config.toml
n_layer = 11
d_model = 192
n_experts = 16
experts_per_token = 1
d_expert = 464
d_shared_expert = 0
activation = "swiglu"
moe_layers = [0, 1, 2, 3, 4, 5, 6, 7, 8, 9, 10]
router_score = "softmax"
normalize_top_k = false
routed_scale = 3.84
balance_loss = 0.00429
balance_bias = false
router_noise = 0.1
router_cosine_scale = 14.0
init_std_router = 0.0118
lr_router = 0.000886
n_head = 6
n_kv_head = 6
head_dim = 32
vocab_size = 23669
norm = "rmsnorm"
norm_place = "pre"
norm_eps = 1e-05
positions = "rope"
rope_base = 10000.0
rope_fraction = 1.0
qk_norm = false
attn_scale = 0.177
tie_embeddings = true
parallel_block = false
init = "uniform"
init_std_qkv = 0.0615
init_std_o = 0.0
init_std_up = 0.0615
init_std_down = 0.0
optimizer = "adamw"
lr = 0.00133
beta1 = 0.9
beta2 = 0.95
weight_decay = 0.098
lr_head = 0.00439
grad_clip = 0.5
warmup_steps = 357
schedule = "wsd"
decay_fraction = 0.545
decay_shape = "sqrt"
final_lr_fraction = 0.05
batch_tokens = 32768
seq_len = 512
doc_mask = true
train_tokens = 270300000
steps = 8249
dataset = "wikipedia_en"
Below are experts of layer 3 (counted from 0) of a mixture-of-experts language model. Rows are named router (the router's row for the expert), gate (a neuron's input weights, with its number), up (a neuron's input weights, with its number) and show model dimensions 0-47. Each number is 50 + 12 x the weight over its row's rms, rounded and kept within 0 to 99.
After each expert's rows: a language model's description of what the expert responds to. This comes from a sample of Wikipedia text that the model never trained on.

# expert 13
router:29 65 65 33 51 38 52 45 29 40 68 59 54 73 50 55 28 67 70 48 44 32 55 37 49 66 45 61 47 44 52 33 31 44 58 35 40 64 60 75 61 73 39 54 53 52 60 51
gate0:40 42 49 45 61 41 42 34 64 34 44 52 39 50 25 51 68 68 53 37 33 58 22 42 38 48 55 36 55 70 52 51 44 47 49 36 53 57 42 55 45 57 47 55 40 15 51 57
up0:53 36 34 48 55 56 63 70 50 36 37 46 51 69 45 74 47 51 70 62 53 29 46 52 49 61 41 65 27 32 41 63 56 65 47 68 36 52 25 61 37 71 30 46 48 52 33 35
gate1:53 53 42 29 44 67 48 67 39 41 58 38 73 69 73 32 70 59 58 40 51 40 50 62 69 69 40 57 34 64 45 55 48 37 30 52 43 53 64 56 57 56 36 68 56 46 59 60
up1:42 47 61 60 52 39 48 43 54 68 36 42 24 24 37 49 18 43 36 53 58 49 37 52 29 45 33 51 69 49 44 52 29 68 68 61 57 57 49 53 51 57 61 48 47 64 29 40
gate2:52 61 45 45 23 68 57 56 52 33 58 28 39 55 70 41 40 66 33 60 33 51 53 74 52 72 61 47 38 27 47 57 52 45 55 52 61 46 49 61 57 30 74 56 44 26 43 49
up2:38 44 61 60 89 35 45 41 50 65 45 51 60 34 37 59 58 48 62 45 75 56 54 43 41 30 41 39 75 68 56 46 49 28 42 47 53 53 52 47 42 60 24 38 43 71 47 52
What it handles: Row-opening pipes and line breaks in tables, Date headers, and mid-word pieces such as ec, uc, rd (mecanismos, cheesecake).

# expert 14
router:52 65 53 78 23 83 57 52 83 50 44 59 48 40 68 39 50 42 52 50 69 52 70 52 62 55 54 54 34 83 61 42 61 58 47 63 50 25 56 51 66 58 50 56 67 60 50 45
gate0:58 50 33 56 41 70 30 62 26 33 59 59 43 46 50 45 72 49 63 74 64 54 56 52 41 49 54 60 61 26 32 40 25 56 57 61 52 50 35 37 58 60 47 52 33 67 45 15
up0:52 62 62 60 52 50 52 32 47 59 50 41 57 43 45 56 72 48 58 43 52 46 54 49 64 50 66 62 43 60 42 53 31 75 31 41 53 35 50 43 63 29 43 38 41 56 56 16
gate1:25 51 63 54 48 41 64 41 46 71 59 33 63 35 25 50 71 60 57 49 60 61 38 61 69 49 45 43 48 61 43 77 28 35 46 53 38 39 54 61 58 65 77 29 42 62 45 38
up1:48 52 76 46 40 38 65 50 55 64 67 40 57 43 54 55 47 33 41 57 45 48 49 47 35 52 48 33 56 51 46 39 56 69 63 62 61 56 36 24 38 56 64 30 54 58 53 59
gate2:14 39 53 43 50 39 80 49 40 40 56 50 62 49 43 26 58 39 36 37 50 50 50 52 56 75 39 53 41 54 39 50 55 50 44 62 34 60 58 44 54 58 46 44 61 52 70 31
up2:45 66 53 52 35 61 63 63 56 46 41 47 34 62 34 61 61 44 48 67 77 54 53 59 46 51 65 27 28 62 63 50 34 55 45 32 70 51 29 20 40 56 47 63 53 41 30 33
What it handles: Space-preceded opening parenthesis before years, party codes, or notes like (DFL), (1998–99), plus articles an and negations not, no.

# expert 12
router:61 37 48 47 47 48 55 48 54 29 42 54 63 51 59 56 47 71 42 55 51 49 44 21 42 36 42 44 55 77 61 55 36 48 54 67 34 65 45 50 49 56 74 44 60 66 42 36
gate0:41 61 61 41 48 61 72 33 36 63 65 40 55 53 46 30 65 36 52 53 57 39 34 23 41 53 54 69 45 50 45 66 43 14 58 47 46 49 40 47 46 52 53 69 37 60 42 52
up0:54 55 42 45 70 45 78 43 64 49 36 47 64 52 59 35 51 45 43 49 45 61 54 37 63 42 42 54 54 42 66 47 64 47 40 61 66 43 41 61 59 51 39 51 37 52 66 49
gate1:50 43 61 58 63 42 61 73 45 58 26 45 61 46 57 49 32 54 57 62 64 79 66 52 43 69 30 61 40 48 60 46 38 29 37 73 47 47 28 33 62 36 49 49 24 30 40 51
up1:39 51 55 47 30 50 57 26 70 45 46 71 50 47 33 34 63 54 55 64 49 63 54 27 51 41 52 49 67 53 46 36 48 68 40 61 53 31 25 24 77 52 43 64 29 48 54 59
gate2:34 40 44 26 62 63 62 46 34 68 41 47 57 45 65 45 42 46 54 39 23 56 73 62 49 52 42 49 40 60 60 57 52 34 49 38 44 72 58 38 43 45 33 43 57 54 44 71
up2:50 63 34 57 37 37 52 42 60 73 48 43 63 51 53 39 45 37 27 67 45 21 37 59 72 31 58 18 57 43 49 62 76 40 75 36 48 53 42 39 40 45 22 35 70 45 63 55
What it handles: Opening double quotes before titles, names, or quoted phrases, such as "Linda", "Public Prosecutor", plus opening parentheses and words like former, national.

# expert 11
router:48 35 67 61 46 53 52 49 62 56 78 45 56 49 42 49 51 54 66 43 49 52 55 41 51 22 59 54 69 39 32 52 55 57 47 38 63 67 32 44 33 55 63 62 61 33 58 73
gate0:64 49 51 64 22 33 87 63 51 54 51 57 36 51 49 65 51 34 51 58 42 46 43 57 55 40 49 61 61 61 48 33 41 50 38 56 42 56 53 70 74 43 34 62 58 37 30 52
up0:41 61 59 53 32 60 63 52 34 60 55 50 63 51 33 72 51 54 59 65 56 32 53 71 50 31 42 50 69 57 35 56 65 61 38 43 35 46 43 36 56 54 45 50 50 55 52 35
gate1:32 41 28 33 51 44 57 32 55 48 53 51 58 52 86 59 65 42 40 59 41 43 54 60 68 39 55 56 69 69 29 66 73 54 58 62 48 52 60 54 42 62 50 41 64 63 55 38
up1:58 38 35 56 54 31 66 53 44 46 67 36 45 47 60 68 69 51 62 55 36 44 59 40 53 29 58 50 52 59 59 55 50 50 35 31 43 56 45 65 43 54 34 60 57 64 72 39
gate2:50 54 44 44 34 36 34 40 47 67 65 39 54 65 50 35 46 61 51 25 49 59 62 68 72 33 58 41 68 56 48 61 74 66 45 55 43 55 88 63 55 56 50 57 59 49 62 56
up2:60 20 60 35 69 51 64 57 49 59 34 51 42 44 46 60 41 49 41 63 56 74 34 75 42 43 47 48 64 46 60 48 56 47 40 60 61 38 75 35 35 30 34 59 56 20 41 63
What it handles: Content words right after the or a, especially long, main, day, football, political, often in sports-career biographies.

# expert 15
router:57 69 49 30 52 68 22 63 34 57 27 58 48 59 44 57 67 46 61 42 51 45 51 58 63 65 44 25 49 32 46 43 61 55 27 49 54 47 54 42 73 53 65 56 30 60 55 55
gate0:62 61 41 27 68 50 44 43 44 44 37 51 19 35 40 67 58 53 67 62 63 41 49 60 82 42 27 49 66 40 64 53 47 51 52 64 50 54 37 54 69 58 45 82 45 40 55 38
up0:51 38 55 56 55 44 39 63 56 69 51 30 44 41 53 58 59 43 47 45 58 52 58 59 73 55 53 46 72 37 67 45 50 40 55 68 52 27 28 45 67 50 36 68 57 43 53 55
gate1:50 58 52 60 44 46 55 48 63 51 49 50 53 42 52 42 49 39 23 65 48 41 72 45 49 41 36 64 32 45 25 51 46 31 53 34 47 41 47 47 55 46 57 46 36 42 34 47
up1:58 67 44 30 59 63 66 47 74 51 44 86 40 41 33 48 43 53 59 52 40 58 53 61 57 40 42 66 35 28 47 48 55 48 49 64 53 49 52 51 58 56 38 80 51 42 68 34
gate2:46 51 36 42 67 59 42 40 52 36 60 41 46 56 53 33 61 57 14 44 64 58 47 40 45 44 42 64 74 40 33 71 64 49 60 41 76 76 69 48 42 44 48 52 47 43 39 53
up2:32 30 40 47 55 50 42 47 61 65 49 43 33 38 52 45 58 65 56 34 40 74 36 53 40 44 49 54 51 65 49 63 44 28 53 59 45 40 56 70 60 26 28 53 62 48 57 55
What it handles: Slashes between alternatives (government/business, 32S/16D) and digit pieces in table cells, times and measurements, like 5.4 km, 3:39.

# expert 7
router:63 56 54 52 69 50 46 39 58 67 73 57 59 35 59 79 66 51 36 36 59 46 57 42 32 54 51 52 66 37 22 54 47 50 62 26 55 28 60 48 53 43 59 37 68 60 65 64
gate0:51 57 54 54 46 48 74 55 35 31 35 47 37 58 66 42 34 53 51 64 58 69 50 48 69 49 43 37 59 48 42 60 74 58 64 53 50 73 59 55 38 43 41 73 44 55 30 47
up0:62 45 24 58 73 46 60 51 37 60 31 46 71 53 53 59 50 52 65 44 58 57 64 37 47 57 58 43 73 38 56 59 64 45 41 38 61 34 36 55 56 39 45 46 74 39 52 39
gate1:43 53 54 55 42 47 63 70 43 55 57 47 36 36 63 59 28 47 42 39 56 33 40 55 57 50 54 42 47 38 71 32 42 38 50 43 56 49 62 55 40 50 52 56 51 33 59 57
up1:69 54 74 64 34 58 45 57 54 42 34 44 66 52 58 50 32 54 55 44 61 68 57 55 48 64 56 77 45 65 40 61 65 67 49 57 24 51 65 39 35 37 60 54 42 49 80 39
gate2:35 34 64 57 38 54 57 38 55 56 44 50 39 46 60 55 62 62 47 35 25 61 38 65 49 47 21 35 55 38 48 64 50 78 51 48 47 48 50 72 51 40 62 50 46 52 56 44
up2:39 39 65 58 50 28 55 41 43 45 58 62 41 32 45 67 67 59 24 58 53 73 36 57 54 53 41 39 49 37 36 51 42 58 42 53 68 66 46 60 72 55 55 61 62 27 56 41
What it handles: Single capital-letter pieces (C, D, G), opening apostrophes for quotes, and name fragments, often after an open parenthesis or hyphen.

# expert 6
router:45 47 59 41 38 50 59 70 46 65 32 33 48 49 44 73 72 65 41 53 43 70 53 53 62 48 43 42 15 41 36 44 50 56 36 40 37 64 49 55 62 26 30 53 59 49 57 48
gate0:55 77 40 31 49 43 39 50 61 54 45 58 44 61 58 48 30 40 43 44 45 53 43 40 49 53 40 68 54 50 42 54 55 40 65 50 55 67 47 48 54 72 48 53 50 48 52 70
up0:46 71 46 46 39 56 40 40 62 36 60 32 42 44 53 51 35 59 55 28 35 63 42 75 71 55 58 57 54 58 38 42 55 41 37 30 46 26 56 62 38 44 52 23 44 51 56 44
gate1:48 61 46 63 34 56 42 65 44 37 49 40 27 33 78 42 34 40 47 50 48 55 50 46 50 46 42 59 49 52 39 50 53 58 52 27 60 44 50 56 40 64 36 55 30 63 65 55
up1:39 75 50 24 48 51 61 46 56 33 49 52 44 46 66 44 55 61 50 47 47 72 72 55 47 51 68 43 56 33 48 39 40 40 55 42 45 77 45 43 74 53 57 46 55 62 60 22
gate2:48 52 34 45 54 44 64 61 54 73 44 50 55 47 42 52 58 41 56 81 63 52 41 31 55 61 50 43 56 41 36 44 48 31 63 45 49 54 51 38 52 38 44 62 31 48 42 72
up2:70 50 31 41 55 55 42 49 43 50 51 70 36 44 64 41 43 43 49 42 56 66 81 67 57 41 45 33 45 43 69 51 59 64 49 62 59 50 68 64 62 55 51 37 54 34 42 28
What it handles: The conjunction and joining nouns or clauses, plus or, but, &, possessive 's, his, and common first names like John, William, George.

# expert 1
router:45 29 22 58 54 43 27 47 40 38 68 49 45 67 48 32 43 43 72 45 55 47 40 44 35 37 58 41 83 42 73 40 74 50 47 42 52 61 42 52 64 49 45 57 23 35 35 61
gate0:39 49 77 39 43 35 50 27 49 53 47 33 57 40 45 49 34 30 51 50 65 39 45 56 45 46 67 52 29 61 47 49 60 52 48 25 37 51 45 57 58 55 67 60 50 62 60 34
up0:43 38 62 47 61 57 54 52 40 21 37 41 61 46 73 45 37 34 51 31 63 60 61 54 67 47 65 23 71 61 49 31 56 41 41 58 42 31 46 40 37 34 45 57 62 35 42 48
gate1:52 57 38 28 74 40 50 31 73 41 73 41 40 45 50 66 43 31 49 53 27 59 38 56 45 61 48 51 62 28 31 37 49 59 54 52 45 43 45 73 52 30 61 41 49 33 63 33
up1:53 56 50 48 52 51 49 49 44 76 73 71 56 36 53 51 60 44 68 70 61 52 34 59 43 49 38 60 47 63 43 52 44 49 65 40 50 59 45 42 43 69 65 41 44 30 39 63
gate2:76 47 42 38 45 75 44 28 51 47 53 52 40 55 46 55 72 50 63 37 38 41 55 60 41 74 68 49 39 45 46 65 51 35 53 33 41 71 35 54 43 52 39 25 62 37 41 64
up2:71 41 50 44 41 53 55 47 58 57 35 61 79 46 73 55 46 45 50 59 30 70 49 48 49 38 38 32 60 65 43 58 37 47 72 56 56 70 60 50 63 32 39 60 44 50 54 77
What it handles: Function words opening or linking clauses in prose, mostly after commas or periods, such as through, had, It, also, after.

# expert 9
router:50 46 46 64 56 45 30 38 38 35 32 41 45 56 38 38 52 43 41 55 58 57 67 55 47 47 29 49 25 59 46 36 47 55 90 57 53 38 46 32 36 44 66 45 36 53 62 41
gate0:78 53 38 73 48 61 45 43 36 39 62 39 48 75 53 51 44 50 46 51 69 58 53 42 55 59 35 54 60 31 58 25 34 49 52 48 63 44 45 58 44 23 34 47 45 32 46 24
up0:28 52 66 34 56 27 65 33 35 51 89 33 47 45 51 80 53 55 39 47 51 47 54 49 54 71 60 40 52 72 52 62 43 37 49 37 59 70 39 41 61 66 55 71 48 44 68 60
gate1:43 37 39 35 49 61 52 27 42 43 63 41 76 24 62 74 61 56 39 44 54 39 52 53 54 61 35 65 32 51 07 63 65 32 41 49 49 76 65 50 49 57 56 50 25 71 49 30
up1:43 68 36 30 37 46 30 50 57 36 49 64 62 52 65 53 28 40 54 58 15 53 54 64 60 37 34 30 36 82 52 50 40 56 57 63 41 55 25 54 25 43 50 52 62 44 64 47
gate2:36 34 82 42 39 57 56 33 58 59 58 58 71 39 56 43 61 44 31 29 83 46 47 43 54 56 56 39 46 64 28 50 49 65 39 39 49 31 62 37 49 23 55 54 42 32 38 32
up2:49 41 52 50 62 49 49 75 41 58 51 33 74 57 48 53 16 63 36 37 63 42 56 27 31 62 68 30 33 27 33 58 52 39 61 52 72 47 60 44 39 25 51 60 56 39 64 62
What it handles: Hyphens starting bulleted list lines after line breaks, in credits, awards and species lists, plus digits in years, dates, coordinates.

# expert 5
router:53 44 44 50 59 50 56 72 43 58 53 56 53 16 45 55 42 30 25 47 24 48 33 47 50 85 48 52 50 42 49 73 51 63 41 61 58 38 32 42 56 65 37 46 39 32 28 56
gate0:48 40 41 66 70 53 50 65 29 58 22 66 50 54 35 66 47 50 44 43 56 62 43 43 55 57 47 43 36 52 23 56 61 50 47 62 55 44 50 51 37 39 39 59 55 53 52 43
up0:40 68 39 54 59 39 58 65 41 79 34 57 53 43 41 57 49 53 41 44 54 60 41 48 53 71 40 27 43 44 24 64 56 61 46 43 62 34 40 29 53 56 41 51 49 53 50 53
gate1:60 46 37 57 45 51 54 56 63 48 16 39 81 55 36 29 40 38 50 60 47 52 48 45 49 47 64 75 19 44 48 59 61 60 36 52 50 55 50 51 54 44 50 63 52 40 45 50
up1:71 58 68 68 53 56 46 33 39 30 67 61 36 54 70 44 68 47 55 70 55 51 45 54 41 52 58 54 49 45 51 40 55 48 53 49 49 51 46 44 22 67 67 47 70 69 50 43
gate2:51 56 30 74 36 48 64 36 31 41 41 37 34 39 84 66 53 59 48 60 79 47 52 44 54 39 43 32 34 44 39 62 51 42 49 40 55 63 51 52 53 50 84 63 26 51 47 55
up2:58 67 75 30 63 42 41 35 50 63 53 62 62 57 37 29 53 58 47 68 33 64 56 62 50 61 66 48 59 52 32 51 27 60 59 35 46 37 52 66 64 45 50 57 41 26 56 39
What it handles: The pipe separating cells within table rows, usually after a number or name, plus semicolons between items in number lists.

# expert 10
router:63 47 57 63 56 49 71 30 49 30 56 36 60 47 29 41 31 65 56 44 23 65 43 68 62 66 56 57 63 29 52 45 52 34 28 50 64 46 44 44 54 50 63 39 57 46 44 58
gate0:47 62 55 38 72 47 48 71 57 57 58 35 42 42 64 39 74 40 48 56 52 50 59 47 58 38 28 45 34 56 81 55 54 49 37 61 58 45 44 57 39 33 28 74 53 30 65 55
up0:49 88 54 40 75 45 37 49 58 37 53 49 19 31 53 36 57 42 50 61 67 55 54 47 65 55 35 72 57 58 44 59 47 35 31 52 42 47 57 52 32 57 40 55 56 60 40 53
gate1:37 49 36 51 68 57 62 53 66 61 64 45 55 47 57 46 41 36 44 64 35 49 28 41 40 50 57 35 30 37 57 54 30 55 55 43 56 52 42 39 47 58 55 47 41 59 39 49
up1:38 44 48 47 23 65 51 50 49 27 52 56 51 78 49 63 21 47 68 48 81 55 55 45 46 61 46 48 49 45 53 43 52 61 50 63 46 46 24 48 43 44 30 49 39 46 58 48
gate2:40 54 33 62 70 47 45 43 41 36 50 43 48 40 61 41 44 33 41 47 57 61 78 44 81 44 48 59 41 60 70 45 47 40 45 41 54 62 75 48 42 50 62 46 43 63 53 45
up2:46 63 36 68 47 57 54 52 34 71 47 55 38 37 53 43 37 39 55 49 66 38 62 46 55 55 55 46 51 66 51 66 55 56 37 56 40 63 43 40 66 42 76 54 57 59 74 48
What it handles: Commas after dates or list items, quote-closing ", and )," punctuation, score numbers in tables, and word starts like Al, As, M.

# expert 8
router:61 56 52 29 64 34 65 38 61 54 42 69 57 59 38 52 63 36 65 53 64 49 52 53 43 50 51 55 46 42 58 68 38 44 46 14 36 76 72 46 20 47 26 48 50 70 53 50
gate0:55 25 47 51 64 52 69 62 42 44 54 37 60 49 46 63 72 44 53 40 40 41 46 61 59 15 42 43 50 65 50 56 39 46 33 26 53 44 67 67 38 50 43 37 46 31 51 38
up0:38 57 48 15 55 52 44 32 76 38 54 56 38 65 40 54 63 45 65 53 43 52 53 54 61 34 65 36 61 51 44 55 62 60 56 44 36 44 62 51 47 57 75 49 44 71 51 71
gate1:53 20 56 33 60 48 55 67 53 55 55 64 48 65 64 44 10 56 63 64 43 38 43 54 48 64 47 57 49 37 52 56 45 45 35 72 49 60 42 37 42 28 56 55 40 27 39 47
up1:46 47 41 71 48 36 54 46 58 48 45 39 57 61 59 45 62 48 63 18 56 71 41 71 59 34 87 30 35 73 51 72 55 48 53 59 49 47 46 47 60 36 49 40 34 62 63 50
gate2:58 40 74 54 44 58 41 45 18 58 53 48 53 39 34 45 48 44 37 36 46 75 37 61 35 45 57 42 48 43 27 44 32 31 44 41 70 35 60 79 57 44 35 65 67 52 47 53
up2:68 38 70 45 50 42 48 46 45 58 46 59 61 22 39 42 62 52 35 38 55 62 38 57 50 41 55 49 54 38 42 47 29 30 56 31 45 24 46 67 45 42 31 49 60 52 47 56
What it handles: Pronoun it in narrative clauses ("at the time it was"), plus location words like County, State, Street, West in addresses and tables.

# expert 0
router:41 48 63 59 55 54 51 33 46 41 32 57 39 40 54 66 55 52 26 52 60 43 46 49 56 34 65 47 85 50 75 45 53 35 76 51 39 50 59 64 14 39 52 40 55 55 44 55
gate0:58 35 52 37 55 51 45 45 45 43 39 40 62 47 55 50 54 45 51 61 54 63 52 77 49 38 48 67 22 36 55 47 50 63 53 62 54 53 48 43 52 72 53 50 50 47 56 57
up0:30 54 31 33 41 41 58 58 49 59 42 43 41 39 63 55 56 51 38 62 57 41 48 46 72 48 56 52 45 46 53 61 51 38 48 61 46 36 41 55 60 20 67 55 37 60 56 67
gate1:54 38 58 67 23 44 67 29 54 47 67 48 39 63 38 61 58 65 53 69 78 36 57 43 55 32 56 49 33 57 49 52 54 50 27 42 58 57 43 59 38 48 66 48 35 18 48 36
up1:53 38 42 23 51 71 38 77 57 45 58 39 65 58 49 60 45 56 45 45 31 19 63 47 57 57 46 46 29 39 66 49 47 38 53 63 78 39 59 57 33 34 45 71 55 56 63 50
gate2:37 47 42 54 56 35 36 42 45 45 39 46 35 44 58 68 69 42 58 40 46 49 67 35 38 29 43 56 49 56 47 83 35 57 64 51 54 32 78 57 51 47 49 68 52 57 54 53
up2:48 41 47 51 60 63 54 60 68 40 38 43 52 50 51 59 28 44 62 83 40 45 34 25 53 58 36 55 44 48 50 29 49 46 37 63 62 42 27 45 65 32 45 52 45 50 63 46
What it handles: Electoral and local-government words such as District, Council, election, plus adverb so before adjectives, K at name starts, and ° signs.

# expert 3
router:48 52 67 54 77 40 55 58 41 64 50 58 53 69 62 39 24 48 41 61 62 41 60 64 41 34 60 63 49 73 42 47 40 36 74 67 71 51 51 75 24 59 60 46 38 30 42 50
gate0:61 50 55 39 31 49 47 58 65 54 44 28 41 61 44 46 63 32 35 48 55 55 57 39 53 42 45 66 42 26 38 54 38 60 49 51 34 36 72 38 51 56 62 62 52 33 44 45
up0:62 64 51 47 65 64 42 69 43 43 55 44 51 46 50 70 56 60 43 43 45 53 35 41 53 46 49 59 50 42 65 45 33 39 53 49 42 57 47 59 55 28 62 35 54 31 73 44
gate1:47 56 55 41 43 50 49 78 46 51 47 41 41 35 36 35 53 49 87 35 32 46 60 63 78 53 65 54 52 60 54 34 37 32 56 45 30 52 60 37 39 70 49 39 56 67 62 67
up1:71 44 50 40 62 50 49 39 30 41 44 60 57 43 51 56 51 56 53 66 38 72 57 43 47 40 39 41 53 48 55 36 58 77 69 48 64 46 48 64 82 52 46 33 66 60 54 48
gate2:57 44 42 56 51 67 49 63 49 65 33 51 38 50 34 50 50 49 58 41 35 50 43 41 51 63 52 52 34 39 40 40 50 47 50 31 49 45 62 40 60 43 56 30 37 50 66 34
up2:51 85 48 43 45 58 44 66 50 36 54 63 60 33 73 65 39 44 32 62 42 52 60 39 36 55 55 47 40 32 62 57 41 46 42 37 55 75 50 41 46 49 30 45 53 32 47 32
What it handles: Word-initial lowercase g pieces (grit, glands, gull), plus World, found, left, and table headers and cells in motorsport and sports tables.

# expert 2
router:47 60 31 34 43 44 29 41 57 63 70 59 31 50 46 37 44 56 74 49 49 36 47 50 38 26 64 68 52 60 42 53 53 45 29 62 56 54 47 36 39 73 54 43 43 33 62 22
gate0:39 66 47 64 32 70 51 70 43 64 37 51 47 67 85 54 42 35 26 66 44 50 63 55 54 44 56 46 59 46 41 42 54 62 70 59 47 49 72 40 56 40 49 45 42 50 37 38
up0:67 68 56 56 53 50 40 47 47 58 62 29 46 15 50 56 50 34 33 41 64 43 73 37 64 53 60 29 34 54 55 52 46 41 62 56 65 45 33 59 64 29 59 56 29 55 48 55
gate1:43 25 57 43 42 63 51 61 28 26 54 70 54 53 66 35 39 69 32 50 55 55 55 25 40 47 53 51 49 40 49 76 49 74 56 45 66 56 43 56 63 56 42 43 66 58 43 51
up1:49 49 31 58 52 52 56 48 65 60 52 19 40 56 49 65 47 24 63 54 35 58 51 31 80 34 49 48 53 59 54 27 47 43 64 58 44 44 40 59 52 36 54 58 34 46 49 48
gate2:47 59 49 33 40 51 47 39 53 37 45 54 63 58 28 46 50 44 52 29 37 53 69 46 41 31 41 34 66 45 45 66 22 41 31 57 42 38 43 35 45 73 43 27 79 18 63 50
up2:70 57 40 30 34 73 62 45 48 50 53 40 57 43 49 47 35 42 39 21 54 43 64 61 54 46 38 31 41 72 50 32 72 36 56 50 57 42 40 60 62 56 50 46 58 55 53 54
What it handles: Word-piece continuations inside names and rare words, especially after a capital start, such as J-ul-ius, McBr-ide, Demand-S-ide, Dinematichthy-idae.

# expert 4
router:61 72 55 41 46 24 76 60 48 40 47 51 51 59 55 14 66 75 29 67 51 57 46 59 32 54 39 46 62 59 37 80 45 58 54 40 42 53 57 53 41 25 51 40 52 55 61 21
gate0:49 49 39 56 55 30 53 53 68 55 46 59 16 33 60 64 47 45 48 30 45 39 68 49 39 65 42 34 49 25 50 66 46 63 50 51 48 64 66 43 65 51 66 42 26 63 52 59
up0:47 61 67 66 48 46 36 55 33 42 51 49 36 60 36 46 56 44 50 62 47 86 47 47 49 39 51 59 51 48 49 47 46 27 57 67 70 30 43 36 47 62 68 32 38 51 52 49
gate1:65 67 45 47 48 61 57 48 49 48 30 47 59 61 70 35 50 22 37 46 55 47 63 61 25 35 51 40 49 48 29 52 51 57 49 38 63 46 57 56 30 44 55 22 52 48 43 40
up1:54 62 40 61 55 46 59 51 47 58 27 57 58 56 75 42 62 21 46 51 59 55 64 69 33 30 50 53 58 54 46 58 40 48 53 36 40 65 63 59 45 53 39 35 37 29 46 42
gate2:52 57 62 52 50 40 42 49 31 33 60 54 48 60 43 39 52 35 67 37 62 57 65 57 59 58 52 48 62 66 46 46 45 53 63 46 47 41 62 62 58 82 60 33 57 60 55 54
up2:59 47 57 52 82 45 55 64 43 46 52 60 53 69 43 52 66 41 38 50 56 65 65 23 51 55 44 36 48 58 37 51 34 44 70 35 54 53 68 60 57 55 54 49 42 63 43 51
What it handles: Sentence-ending periods, math subscript _{ in LaTeX or designations like V_{y}, ″W coordinates, and name particles El, Le, De.